{"n_layer": 8, "d_model": 256, "n_experts": 24, "experts_per_token": 6, "d_expert": 96, "d_shared_expert": 0, "activation": "squared_relu", "moe_layers": [0, 1, 2, 3, 4, 5, 6, 7], "router_score": "softmax", "normalize_top_k": false, "routed_scale": 1.95, "balance_loss": 0.00648, "balance_bias": false, "n_groups": 4, "groups_per_token": 2, "init_std_router": 0.0169, "lr_router": 0.00144, "n_head": 4, "n_kv_head": 4, "head_dim": 128, "vocab_size": 10601, "norm": "rmsnorm", "norm_place": "pre", "norm_eps": 1e-05, "positions": "rope", "rope_base": 10000.0, "rope_fraction": 1.0, "qk_norm": false, "attn_scale": 0.0884, "tie_embeddings": false, "parallel_block": false, "init": "normal", "init_std_qkv": 0.0414, "init_std_o": 0.0513, "init_std_up": 0.0592, "init_std_down": 0.0592, "optimizer": "adam_hyperball", "lr": 0.00685, "beta1": 0.9, "weight_decay": 0.0, "lr_head": 0.00656, "grad_clip": 2.0, "warmup_steps": 376, "schedule": "wsd", "decay_fraction": 1.0, "decay_shape": "linear", "final_lr_fraction": 0.0, "batch_tokens": 131072, "seq_len": 256, "doc_mask": true, "train_tokens": 810800000, "steps": 6186, "dataset": "wikipedia_en"}
Below are experts of layer 5 (counted from 0) of a mixture-of-experts language model. Rows are named router (the router's row for the expert), up (a neuron's input weights, with its number) and show model dimensions 0-127. Each number is 200 + 20 x the weight over its row's rms, rounded and kept within 0 to 999.
Before each expert's rows: "mostly gets" lists some tokens that are sent to it at least half of the time. This comes from a sample of Wikipedia text that the model never trained on.

# expert 2
mostly gets: " York", " League", " Cup", " Texas", " football", " Apps"
router,163,199,172,192,224,181,231,213,185,213,201,198,162,169,192,219,220,222,236,206,187,211,203,195,204,209,199,187,220,209,209,191,163,186,226,186,169,208,244,224,174,201,209,192,187,211,170,228,179,232,188,154,199,234,185,191,194,184,226,200,192,211,171,183,188,188,187,163,233,179,186,190,232,206,201,203,223,193,210,194,199,172,159,196,164,247,186,201,166,180,188,196,198,215,210,198,205,231,188,184,217,194,202,209,198,199,194,216,204,172,155,190,196,193,201,193,191,204,203,189,220,206,205,187,160,175,216,218
up0,234,198,164,180,180,206,170,204,185,221,191,204,198,214,194,181,192,212,172,183,190,233,215,185,209,198,207,207,223,206,196,242,217,209,245,205,195,210,217,217,220,218,221,216,207,189,191,149,200,204,182,175,214,179,150,195,174,213,201,202,186,219,181,208,183,207,211,158,194,203,217,181,238,208,212,211,176,218,254,189,218,219,229,179,196,198,170,212,247,195,230,170,171,213,215,198,166,203,191,229,196,195,210,183,154,218,211,193,196,216,218,199,220,243,181,227,200,199,187,218,213,220,207,168,215,224,239,206

# expert 13
mostly gets: " \"", " he", " they", " she", " two", " one"
router,165,179,213,226,205,204,177,201,213,178,233,228,225,239,224,174,191,163,203,198,203,204,195,181,211,218,218,175,209,211,208,179,193,211,153,182,233,182,184,202,202,205,195,199,202,157,151,190,164,189,194,198,196,168,194,164,200,176,157,200,215,174,175,164,181,208,181,234,219,205,222,170,222,197,215,194,175,187,190,209,220,196,216,196,211,190,179,224,248,196,233,160,215,201,207,192,185,195,220,184,186,200,198,201,206,187,218,181,221,231,185,196,267,204,213,193,204,219,165,219,204,215,219,198,211,228,204,194
up0,207,178,207,195,183,192,286,233,211,192,162,207,177,209,205,179,186,189,197,196,221,182,241,196,211,200,211,198,187,199,197,220,190,225,208,203,196,176,187,203,194,177,159,171,199,249,232,211,199,216,227,222,186,177,180,176,209,220,194,213,200,227,234,215,212,190,204,217,179,215,211,206,209,190,234,210,183,174,201,181,166,200,224,189,187,220,200,217,218,200,188,193,241,204,199,222,181,195,215,190,234,215,194,220,174,219,215,171,197,172,213,196,188,220,204,194,243,203,184,228,165,236,170,217,191,198,207,187

# expert 18
mostly gets: " is", " has", " are", " been", " be", " were"
router,228,190,223,224,213,219,180,218,225,191,189,209,184,193,170,192,212,188,211,199,217,161,220,206,202,194,224,199,194,211,164,205,201,207,171,245,187,223,200,189,192,146,206,205,189,212,226,219,212,216,223,204,198,227,235,198,224,196,216,214,171,195,212,207,199,186,225,213,193,241,202,203,161,211,196,174,190,214,190,187,178,213,236,223,232,195,213,193,212,186,151,181,198,196,199,201,214,197,211,212,181,222,230,196,200,240,174,210,193,221,222,204,183,239,198,183,193,213,191,179,208,183,188,209,191,198,186,200
up0,187,206,193,201,231,221,195,200,211,238,196,206,199,186,202,202,209,204,236,193,189,218,173,204,178,181,201,182,221,195,197,205,163,216,202,193,196,204,205,192,200,183,204,159,176,195,209,176,179,209,136,193,185,172,185,213,212,231,175,209,211,182,189,234,195,194,206,162,192,201,199,224,167,180,166,186,217,216,200,184,196,218,233,180,241,233,180,212,217,211,199,195,194,214,201,190,191,182,218,212,209,179,218,210,210,203,162,154,220,190,185,224,194,195,224,195,197,179,216,212,211,182,216,211,226,207,178,158

# expert 21
mostly gets: " f", " c", " g", " sh", " number", " sc"
router,235,201,223,188,213,236,211,169,180,205,206,195,207,164,174,185,223,205,233,195,188,212,202,241,187,200,212,209,193,179,192,203,205,207,179,222,186,192,236,169,187,187,181,193,204,211,203,203,161,193,200,217,202,186,186,240,174,180,232,193,209,173,209,248,234,227,222,217,215,219,233,225,232,183,183,182,240,191,192,222,213,203,199,219,208,219,239,187,232,223,186,172,211,213,207,187,213,218,211,161,222,230,188,216,199,220,213,227,190,234,217,202,178,239,183,206,207,202,220,200,164,220,208,181,190,189,171,202
up0,206,185,183,197,182,198,226,187,154,234,185,202,198,200,183,211,205,202,189,183,183,249,182,188,214,191,201,171,216,219,179,196,218,193,203,237,214,175,198,187,196,206,212,238,237,186,249,174,219,216,219,217,201,189,197,187,221,198,233,210,209,225,176,233,228,204,178,221,149,162,190,165,243,230,202,202,183,181,200,228,239,217,196,223,189,215,223,195,214,202,197,186,193,199,191,208,197,237,170,236,203,158,204,172,231,185,193,201,174,194,247,204,207,218,258,218,189,197,209,198,236,201,221,201,169,214,237,199

# expert 10
mostly gets: " in", " into", " within", " from", " during", " around"
router,226,182,217,193,199,197,186,223,220,229,187,185,196,185,190,238,199,220,204,226,182,141,192,203,190,206,187,198,166,202,194,155,206,191,197,206,204,194,197,227,209,190,214,180,218,229,219,172,219,229,180,213,241,243,233,205,215,222,181,188,237,194,202,213,213,212,179,176,152,203,216,201,185,209,209,172,220,195,209,215,169,232,188,210,184,183,201,191,177,202,184,196,170,203,192,213,211,214,191,217,192,208,225,175,182,141,226,227,205,194,192,204,172,169,197,203,224,199,215,192,186,189,183,240,203,211,203,185
up0,235,203,182,216,241,170,211,221,182,173,237,213,144,214,188,195,173,205,201,227,224,201,180,214,211,214,228,195,187,202,223,183,180,195,185,216,201,202,217,204,207,167,183,183,216,180,191,186,200,211,186,192,193,208,202,156,205,208,196,255,191,202,204,167,219,202,197,178,199,203,195,205,212,224,186,186,232,192,192,228,192,212,207,181,224,227,195,190,190,223,181,196,225,232,185,207,223,157,193,203,214,205,203,217,222,219,214,204,229,202,203,189,181,205,205,208,204,222,217,209,229,168,214,193,188,190,222,213

# expert 14
mostly gets: " known", " well", " his", " music", " film", " song"
router,192,206,170,221,192,227,180,187,161,179,203,239,189,176,215,180,238,177,182,196,205,190,215,198,204,222,219,211,219,188,179,214,229,180,181,209,191,218,183,164,216,194,209,188,200,210,196,193,226,170,239,205,179,161,198,201,198,204,203,217,178,197,210,203,192,235,210,215,187,211,221,201,207,195,188,199,183,181,169,202,199,212,248,195,200,205,213,186,261,210,184,204,216,223,199,212,165,162,206,216,193,169,205,205,187,184,184,209,190,206,214,179,204,239,198,207,175,215,194,205,192,224,217,166,199,164,213,215
up0,175,217,202,200,180,227,191,198,223,193,188,178,202,232,191,212,195,222,213,170,173,166,186,170,162,168,197,160,214,166,193,223,200,165,214,226,168,164,212,176,167,202,197,200,200,204,227,210,220,201,216,211,238,186,208,184,165,193,197,215,186,225,172,225,176,186,224,177,186,203,208,187,230,195,184,144,233,198,209,204,219,206,222,212,221,249,182,203,248,182,227,199,203,196,186,171,186,206,203,227,216,180,224,185,161,213,174,205,202,220,221,188,198,200,219,238,223,235,202,204,190,225,196,223,187,172,205,195

# expert 16
mostly gets: " \"", " he", " they", " she", " would", " who"
router,173,176,201,210,181,208,183,189,215,157,198,219,216,233,208,159,171,182,186,217,210,249,194,181,211,203,209,182,212,231,195,218,209,191,181,165,214,241,187,220,206,219,213,197,226,179,194,194,168,173,218,201,202,172,187,160,205,193,167,189,215,214,173,159,191,195,173,189,217,214,209,199,169,196,246,216,159,206,204,206,218,200,213,204,200,207,186,220,250,203,221,194,206,193,244,243,208,196,219,233,201,190,224,188,218,186,216,184,223,216,224,212,273,201,214,215,175,213,159,195,224,210,179,188,213,249,206,199
up0,200,193,194,200,242,181,246,239,206,225,217,200,187,160,184,187,207,223,183,196,226,180,194,211,183,216,199,202,192,177,207,184,167,214,187,211,183,203,186,179,210,209,180,197,209,197,170,171,174,182,217,199,223,227,174,185,225,150,206,205,178,210,209,228,203,220,191,212,201,212,192,238,216,201,203,205,209,201,156,235,201,172,169,211,194,218,212,234,240,154,219,192,222,188,218,161,211,187,212,175,200,179,203,197,202,209,193,201,199,208,224,213,215,180,194,204,208,226,224,231,234,195,208,195,222,218,202,194

# expert 4
mostly gets: "==", "\n", " ==", ").", " University", "′"
router,182,209,239,193,203,170,210,198,198,206,175,227,203,244,190,187,195,229,173,193,207,221,175,201,188,250,202,192,198,229,223,185,169,209,230,188,222,172,157,220,197,200,204,168,247,173,208,212,202,201,162,184,193,193,216,167,183,178,172,191,213,211,217,188,221,159,178,165,236,172,151,171,192,205,207,185,188,202,192,187,243,212,159,232,193,154,173,208,177,162,231,198,212,208,223,206,194,215,197,205,191,156,178,198,217,177,189,191,212,189,215,211,267,220,192,208,222,218,194,171,206,186,177,204,219,214,200,195
up0,219,223,199,202,188,179,185,175,206,208,195,222,182,185,233,185,199,210,201,185,174,215,195,169,183,203,208,200,185,152,203,186,198,221,192,174,202,193,207,205,175,202,185,216,220,178,187,190,191,183,186,167,237,177,178,242,202,238,192,185,203,207,231,239,193,269,227,212,251,214,228,179,179,215,220,214,177,156,188,229,190,199,224,176,205,178,170,185,200,222,223,179,227,201,188,205,215,171,213,193,207,212,165,190,202,172,219,184,212,204,192,210,202,213,195,168,205,198,170,194,216,205,194,172,206,213,183,212

# expert 8
mostly gets: "ö", "š", "ü", " Ol", " H", " km"
router,205,203,221,187,194,185,209,179,205,237,172,163,210,197,169,217,190,211,208,207,192,183,208,188,179,193,170,215,159,194,172,184,206,180,230,204,180,177,213,204,209,179,180,206,188,200,212,179,184,222,185,237,240,222,189,227,227,186,202,191,201,206,209,207,199,219,204,185,178,191,197,251,182,195,162,187,224,240,209,184,205,212,199,195,194,154,207,197,208,219,202,234,178,218,177,211,198,208,212,207,187,194,218,209,190,203,247,198,229,202,185,217,146,185,204,227,194,163,227,170,174,190,184,213,195,217,188,220
up0,193,216,211,235,203,241,269,187,219,186,169,226,183,204,197,181,186,202,221,188,201,194,175,172,210,177,221,132,207,197,195,186,210,188,223,177,170,142,196,186,190,190,201,221,221,220,207,222,239,181,202,229,218,249,153,191,188,189,210,216,209,217,205,220,202,199,209,222,211,231,202,158,208,204,226,196,194,198,198,184,193,187,204,233,202,200,147,169,185,207,234,201,198,191,200,204,204,221,203,195,215,188,190,218,197,239,194,187,219,202,200,227,192,196,214,202,200,212,207,165,209,206,215,191,182,200,199,170

# expert 11
mostly gets: " with", " on", " for", " from", " in", " by"
router,234,166,184,222,236,219,231,215,221,180,198,203,211,155,185,194,197,167,186,207,209,200,159,211,198,200,194,219,218,200,211,170,205,175,198,180,207,217,214,196,174,218,205,166,185,190,233,191,179,227,223,191,169,218,193,185,199,203,162,200,201,209,196,192,229,203,194,204,176,198,231,188,199,170,244,213,197,199,206,180,157,197,189,186,158,197,210,195,199,227,188,214,211,206,213,180,214,177,193,185,219,229,201,223,194,193,215,178,208,182,199,210,210,169,220,183,181,200,206,197,196,199,201,205,213,236,203,207
up0,187,233,223,217,190,218,186,223,223,204,205,184,226,180,198,183,207,186,228,193,204,180,196,204,206,189,229,215,192,192,182,200,218,178,144,174,191,200,228,182,197,212,212,197,226,199,232,233,196,186,238,199,212,207,197,197,216,224,210,201,220,194,198,244,227,173,174,200,210,189,218,207,217,210,219,205,190,154,214,201,213,203,205,211,223,210,198,220,273,195,194,177,200,226,190,189,185,179,209,230,223,211,164,211,208,177,178,211,195,188,252,234,223,203,189,218,230,223,182,208,215,214,189,211,182,189,206,188

# expert 9
mostly gets: " on", " from", " with", " under", " between", " by"
router,247,188,179,182,223,176,227,209,193,195,202,190,196,174,189,215,189,202,197,212,192,181,164,211,205,179,198,183,212,189,223,164,176,190,217,167,204,167,221,189,191,219,208,181,189,187,220,180,216,234,193,173,166,223,229,213,188,224,199,192,192,210,190,218,199,179,186,218,177,172,224,181,189,186,218,227,185,230,203,191,173,189,173,195,155,230,209,198,162,213,173,219,210,182,184,171,230,189,176,197,214,198,219,197,186,195,210,202,219,170,186,195,205,193,212,166,230,209,209,198,211,209,220,217,181,222,189,213
up0,214,194,240,210,210,216,207,186,181,211,200,198,248,186,209,209,188,216,196,201,181,185,208,170,196,211,225,169,174,190,190,197,182,192,199,186,208,223,190,223,212,167,188,171,207,170,200,189,239,202,204,210,170,163,221,221,160,225,218,211,174,188,210,198,213,168,162,159,160,213,203,234,193,200,198,199,213,192,195,216,175,203,187,206,208,195,236,205,208,189,201,160,187,219,247,186,210,193,190,218,213,207,185,197,179,241,202,212,185,218,219,197,228,204,239,205,171,205,183,172,189,201,188,203,204,221,239,153

# expert 6
mostly gets: " John", " David", " K", " J", "J", " Michael"
router,214,228,187,204,182,143,222,186,215,232,194,164,228,188,190,246,224,192,217,194,223,215,212,174,209,186,181,211,156,164,218,189,188,174,238,191,185,179,204,214,229,233,163,224,180,229,197,207,220,203,185,184,251,216,208,224,237,186,207,199,196,223,222,203,198,235,213,203,173,203,196,236,164,204,209,214,210,179,211,233,209,199,194,174,207,186,175,180,156,223,206,219,208,209,173,221,224,187,217,193,212,175,196,207,236,223,214,200,226,169,197,179,158,176,198,237,224,166,225,203,190,191,232,199,170,194,172,196
up0,220,205,174,188,197,216,175,207,194,181,198,221,228,222,208,199,172,192,232,182,180,215,219,205,160,224,206,196,183,217,185,226,181,172,239,223,189,203,178,182,207,189,236,178,180,192,196,203,229,227,197,186,170,192,204,200,192,228,206,205,181,200,197,184,240,209,247,177,194,187,190,179,216,183,211,210,214,201,218,197,215,231,215,190,206,163,208,234,186,204,227,210,189,192,199,235,197,232,209,178,234,164,200,180,209,187,158,169,227,209,223,221,202,223,229,214,199,223,198,214,204,158,186,206,185,245,218,228

# expert 20
mostly gets: " An", " Le", " El", " Ar", " Her", " Car"
router,216,182,202,197,166,209,194,181,197,229,249,220,186,181,221,202,193,175,230,191,181,173,192,215,216,203,183,210,188,208,189,213,204,218,229,232,171,180,185,180,214,208,170,224,187,216,179,231,242,194,209,234,188,196,180,226,217,199,217,227,165,195,200,225,177,217,193,215,181,207,194,230,196,195,177,171,196,198,210,221,209,195,215,174,201,186,228,189,255,226,193,210,194,206,191,202,224,202,208,218,194,227,215,189,178,249,202,201,192,232,192,206,167,217,207,226,161,185,240,221,195,194,203,203,203,175,177,192
up0,180,174,193,198,212,223,192,192,198,207,224,184,160,214,193,199,216,180,175,193,180,230,171,182,189,164,193,216,182,196,164,206,188,201,171,205,201,182,208,187,171,248,215,190,229,189,197,203,196,218,156,201,201,210,220,182,211,221,181,213,187,167,194,201,205,193,194,215,216,200,180,200,216,177,227,182,170,224,213,214,226,173,204,196,207,252,184,185,204,207,207,223,171,220,218,198,208,243,191,177,166,195,199,214,206,216,179,233,217,185,186,186,219,206,229,199,184,190,186,210,213,173,211,204,178,192,199,201

# expert 23
mostly gets: " c", " st", " f", " Sh", " sp", " sh"
router,206,223,208,213,166,197,192,223,201,207,171,167,222,194,234,181,182,193,200,196,191,221,198,198,202,176,222,212,171,172,183,204,215,211,180,207,196,169,222,186,208,196,215,222,212,234,196,195,209,195,192,193,219,136,207,218,187,198,233,240,215,186,205,198,200,240,212,218,190,230,201,200,189,227,176,210,213,205,198,253,211,217,192,184,205,207,237,187,206,227,199,184,197,191,205,168,214,234,213,182,190,198,180,203,207,222,194,241,185,219,213,149,166,213,194,187,227,165,168,224,198,217,215,184,184,177,201,182
up0,197,193,184,222,193,190,197,215,183,219,177,194,198,174,218,211,216,200,193,177,218,237,186,211,159,175,198,195,196,194,211,228,203,173,219,174,214,187,221,174,190,230,200,161,214,161,216,146,215,204,206,216,210,185,217,208,171,222,192,205,202,194,226,191,238,222,199,184,219,176,182,205,168,210,198,192,193,181,232,211,197,187,195,161,192,208,238,208,180,227,192,174,192,181,160,166,223,205,214,209,187,144,194,192,202,186,164,214,200,199,188,212,212,208,183,214,205,173,209,220,177,164,200,175,164,177,170,182

# expert 15
mostly gets: " who", " they", " he", " she", " January", " They"
router,203,225,198,190,209,198,174,202,168,185,197,192,190,211,200,182,169,192,203,222,239,214,252,183,196,228,240,213,199,222,211,205,182,151,187,184,212,222,202,233,193,190,163,206,200,180,205,224,194,180,230,179,206,169,197,159,180,189,168,172,206,226,170,190,162,162,159,220,214,210,194,194,219,217,222,192,189,180,184,210,201,183,178,220,197,250,181,218,224,167,200,211,203,209,194,216,185,181,202,220,219,210,206,190,202,172,195,176,219,193,182,225,224,183,210,176,212,204,168,170,202,210,189,163,198,187,226,200
up0,160,212,174,208,191,211,214,219,220,212,223,190,216,221,198,187,228,189,200,207,183,229,189,187,193,197,197,205,233,185,194,210,212,190,246,186,187,211,198,194,178,221,197,184,182,203,223,208,205,223,188,197,258,221,187,198,225,184,223,215,222,225,209,175,224,200,193,201,182,183,182,198,236,170,211,167,214,215,189,210,175,212,200,204,217,146,209,136,166,189,214,186,189,204,207,218,215,209,195,164,215,209,187,194,218,221,218,209,207,166,173,218,188,211,185,220,180,192,203,190,180,172,201,228,199,237,208,200

# expert 0
mostly gets: "°", "′", "″", " ==", " •", " Location"
router,204,198,206,191,246,215,177,166,187,213,183,217,195,207,210,254,197,257,189,188,227,183,223,227,211,210,213,236,232,193,216,227,198,213,202,230,234,181,198,185,201,187,202,194,205,207,198,202,214,179,184,169,206,216,219,170,190,193,216,187,217,202,232,185,206,155,179,212,225,190,195,191,189,193,191,206,188,170,199,171,225,166,209,203,250,188,201,189,172,184,206,181,199,195,211,187,171,191,175,176,214,211,157,198,203,204,206,198,189,205,186,217,211,190,220,156,218,213,198,205,193,165,185,236,206,216,180,168
up0,200,196,187,150,207,185,214,215,224,199,209,214,178,187,187,203,223,204,235,192,183,171,174,199,219,197,217,212,219,184,184,176,226,161,209,176,180,228,202,220,196,186,206,223,224,220,206,192,205,168,170,196,173,231,216,245,189,197,216,191,212,195,224,198,182,178,260,216,216,160,183,139,234,216,214,185,205,197,162,195,194,184,183,204,173,222,212,193,181,225,215,192,165,200,207,202,193,210,172,210,201,168,176,203,164,176,173,198,220,180,212,177,192,214,220,215,218,212,224,203,187,191,200,180,198,184,196,186

# expert 7
mostly gets: " John", " Q", " K", " J", " Y", " H"
router,191,232,185,215,171,150,208,184,243,219,188,152,213,180,185,248,185,206,210,179,205,191,230,185,193,164,187,211,156,164,194,198,200,185,243,205,157,180,220,196,194,211,189,246,163,219,219,232,211,226,187,222,238,221,189,248,200,190,208,213,192,200,211,205,180,240,226,198,194,205,190,226,182,230,178,212,218,198,188,212,172,217,201,161,227,202,171,207,200,216,200,253,197,211,176,188,219,184,213,211,199,190,188,220,222,195,209,194,197,175,217,176,158,156,188,226,218,196,219,190,214,198,196,208,210,190,204,199
up0,230,179,218,219,195,189,192,207,197,171,207,222,210,199,209,188,195,198,215,187,215,188,171,203,205,180,202,213,213,186,180,211,194,198,246,208,219,186,186,188,237,172,218,191,193,182,216,194,203,199,199,253,222,203,226,205,181,204,206,200,172,229,190,239,212,181,199,193,200,199,210,197,181,202,211,232,186,220,182,176,176,213,220,190,165,234,215,231,235,201,209,174,173,193,172,207,199,176,221,215,190,198,251,218,194,196,164,205,225,234,220,184,217,232,268,190,170,194,196,227,147,183,192,188,194,211,172,205

# expert 22
mostly gets: " are", " be", " been", " film", " ch", " number"
router,237,189,217,213,166,235,183,169,218,214,171,185,213,189,193,171,199,196,201,211,179,239,230,230,182,184,193,221,182,190,167,189,225,215,189,220,206,210,175,189,185,172,210,227,231,210,182,176,223,202,234,230,200,163,190,238,189,218,218,209,191,184,201,228,197,207,234,183,200,230,185,219,216,197,216,189,220,256,213,209,215,201,229,191,198,226,203,222,250,211,214,223,208,177,195,224,190,171,211,201,198,192,187,202,219,224,212,200,192,212,225,179,176,206,192,211,178,187,191,207,214,203,183,204,211,212,191,214
up0,185,171,197,205,182,223,233,221,197,229,208,219,145,208,205,224,216,226,212,166,207,222,178,193,192,196,186,207,188,206,183,193,191,213,200,180,177,190,224,189,222,215,192,223,219,223,213,205,201,219,168,227,169,190,224,186,206,197,186,206,164,229,233,205,197,173,236,215,201,201,183,241,227,218,201,192,193,188,200,216,209,171,193,202,240,190,214,155,212,193,218,182,200,163,198,166,187,181,151,197,192,205,144,184,199,182,147,168,240,183,211,186,180,154,196,208,194,211,221,167,225,186,196,251,248,201,197,184

# expert 3
mostly gets: " United", " ==", ").", ".", " US", " States"
router,192,163,206,194,198,170,217,205,186,198,204,204,206,213,202,209,218,233,196,203,168,204,181,160,206,209,175,165,215,237,214,190,164,208,218,178,207,196,223,201,196,233,223,200,204,180,203,198,191,192,208,182,183,235,197,147,230,197,193,177,203,188,196,159,216,161,187,195,222,191,161,208,219,181,227,191,226,199,205,191,201,178,166,208,208,186,186,205,153,170,226,213,166,218,201,204,240,250,167,190,210,220,180,195,204,152,173,200,190,174,211,221,208,180,177,196,210,194,233,183,217,193,188,207,200,240,169,188
up0,192,231,229,210,223,207,211,196,204,202,198,188,205,221,206,198,173,212,189,214,190,217,231,167,201,190,195,170,184,215,197,211,218,206,194,178,186,174,198,215,189,211,193,191,176,214,226,204,220,177,190,216,189,193,154,189,176,192,203,213,203,212,196,216,202,209,178,172,146,212,181,211,213,182,225,189,159,207,214,210,206,190,182,176,203,198,234,201,199,207,206,192,197,164,192,210,188,197,188,213,225,197,219,198,193,210,215,220,178,190,206,221,224,226,152,177,211,230,200,177,202,173,199,203,155,177,176,184

# expert 12
mostly gets: " known", " released", " life", " him", " film", " well"
router,194,200,167,199,210,252,181,211,180,205,220,217,207,212,234,163,210,190,177,209,194,247,223,226,181,210,212,188,236,224,184,201,220,194,167,202,200,244,202,211,203,188,201,198,216,206,189,191,203,186,256,222,164,177,173,192,194,211,186,223,195,196,189,213,179,217,185,194,217,208,205,179,212,172,227,196,143,196,160,193,206,188,218,206,192,180,187,192,258,188,226,215,219,194,188,214,167,180,202,222,200,200,215,196,174,205,205,195,201,203,214,197,218,204,208,191,168,229,173,187,186,211,187,174,210,180,248,235
up0,206,187,203,218,187,234,187,210,217,222,183,187,182,192,194,222,195,221,204,178,205,224,193,186,201,197,189,213,211,239,163,195,236,204,191,189,253,200,199,203,204,187,212,195,192,212,197,216,195,152,197,206,226,197,197,180,184,185,210,199,179,177,182,196,196,177,196,212,200,211,207,208,202,209,166,199,176,216,194,215,244,213,202,169,180,179,222,198,203,200,220,238,178,171,240,211,213,198,206,206,211,188,196,206,179,227,196,235,178,179,217,222,225,190,231,183,197,212,237,221,208,199,174,202,212,199,202,189

# expert 19
mostly gets: " An", " sh", " high", " Ar", " con", " Mon"
router,213,185,207,189,170,240,190,198,192,228,213,231,216,198,213,170,207,168,218,188,200,173,212,211,177,190,223,204,211,180,190,226,226,252,179,189,189,177,181,162,206,201,180,223,208,220,187,196,204,220,221,230,209,176,172,226,190,181,208,227,195,185,194,220,189,225,217,217,226,205,213,193,197,196,167,208,211,198,195,210,220,212,227,204,206,200,253,195,260,225,193,161,221,190,200,179,181,199,205,162,177,198,177,217,181,256,177,193,186,213,202,198,190,233,177,206,175,200,211,217,198,203,213,191,183,185,210,183
up0,231,160,209,186,165,176,188,184,187,235,210,214,182,197,183,179,179,185,185,204,172,156,223,182,187,185,210,202,209,201,251,224,212,196,169,171,201,177,183,237,191,190,210,202,212,237,179,188,194,192,165,179,171,197,202,183,200,184,191,211,221,178,189,203,210,197,222,216,205,233,181,189,213,179,209,196,218,210,206,226,151,207,191,220,189,221,206,177,206,188,203,204,188,169,197,182,224,194,211,196,226,207,195,185,174,215,216,192,213,198,210,184,176,199,184,172,220,190,207,227,206,209,273,217,169,169,222,189

# expert 1
mostly gets: "==", "°", " ==", "\n", "′", "″"
router,167,207,178,181,225,159,192,183,195,200,197,200,186,219,214,243,205,242,174,185,217,211,196,205,209,222,223,206,223,206,229,199,150,186,205,194,212,184,211,220,168,187,211,208,205,192,213,210,187,193,160,151,206,229,188,184,171,222,217,182,222,228,198,211,188,186,187,182,218,191,167,164,209,187,221,191,171,197,206,167,214,159,181,188,182,220,178,209,158,185,203,214,230,177,209,196,169,197,188,182,231,196,211,199,189,184,192,210,186,195,189,204,211,177,193,208,227,241,167,207,212,157,205,199,219,202,208,190
up0,209,181,219,180,204,230,193,155,204,207,160,188,225,188,196,211,246,208,224,186,234,211,208,230,214,207,229,220,193,198,225,191,213,163,222,219,162,198,225,205,219,211,211,207,238,223,178,169,220,199,208,209,153,186,169,205,178,222,191,199,191,180,182,176,190,196,204,221,208,197,242,190,217,204,198,191,200,179,202,244,195,203,199,193,234,226,217,245,200,187,201,212,180,208,211,197,175,216,194,201,178,188,202,204,196,211,189,213,170,212,208,214,169,247,223,211,221,171,176,213,213,186,233,174,231,232,214,243

# expert 5
mostly gets: " United", " South", " University", " North", " County", " 2018"
router,192,183,190,190,189,192,229,216,198,217,177,189,188,236,218,167,199,232,228,202,179,188,165,151,189,221,186,177,189,223,215,196,181,185,227,188,198,154,186,216,199,216,214,175,196,189,224,224,202,201,210,181,179,229,206,167,215,198,196,178,189,230,204,153,192,170,182,197,228,182,179,184,212,210,223,200,203,187,220,170,173,201,165,224,174,157,177,180,177,166,214,210,147,171,194,196,215,236,184,219,193,200,169,178,197,224,163,202,192,168,209,233,194,177,196,185,208,156,218,182,206,195,202,213,191,215,210,186
up0,180,219,183,227,215,213,244,219,219,167,216,210,191,172,206,175,203,210,189,191,197,224,193,216,216,220,195,197,194,223,201,163,222,198,189,192,205,203,160,210,216,175,191,220,210,203,201,217,210,192,201,217,197,209,191,202,217,181,179,209,202,221,188,226,205,198,209,231,207,211,202,198,216,204,205,199,184,170,215,233,208,209,189,186,189,201,205,177,170,172,204,175,191,185,176,199,216,161,221,212,183,209,192,223,193,190,222,168,205,220,200,227,201,175,217,168,199,203,195,231,181,189,189,190,182,216,204,148

# expert 17
mostly gets: " can", " would", " re", " he", " member", " him"
router,179,200,206,238,211,243,173,239,197,179,183,197,198,218,184,178,223,187,203,203,205,218,227,218,192,173,225,190,191,197,182,237,224,217,150,210,217,229,191,190,237,198,206,203,190,217,181,179,196,181,224,212,168,179,188,198,171,222,196,227,189,186,191,208,189,214,210,177,171,238,199,209,203,201,215,207,180,216,203,193,199,217,232,205,211,240,214,192,255,219,184,181,217,169,205,225,173,168,230,230,183,173,214,185,192,211,198,175,204,224,220,176,192,219,213,211,200,195,166,203,209,235,187,173,203,162,206,213
up0,207,220,186,189,233,176,203,193,169,176,209,199,192,194,212,198,201,170,201,205,197,190,193,211,210,206,193,181,199,185,210,217,204,215,212,169,195,219,183,172,212,192,175,193,208,197,193,180,187,212,157,206,213,185,195,201,218,154,217,224,177,198,180,248,220,182,237,205,230,221,168,227,204,222,211,215,145,183,169,227,210,203,181,196,218,203,194,172,206,223,208,209,211,231,206,202,219,209,164,221,208,220,216,180,175,153,219,220,180,166,243,173,193,241,210,254,175,200,169,205,211,181,198,192,199,190,171,211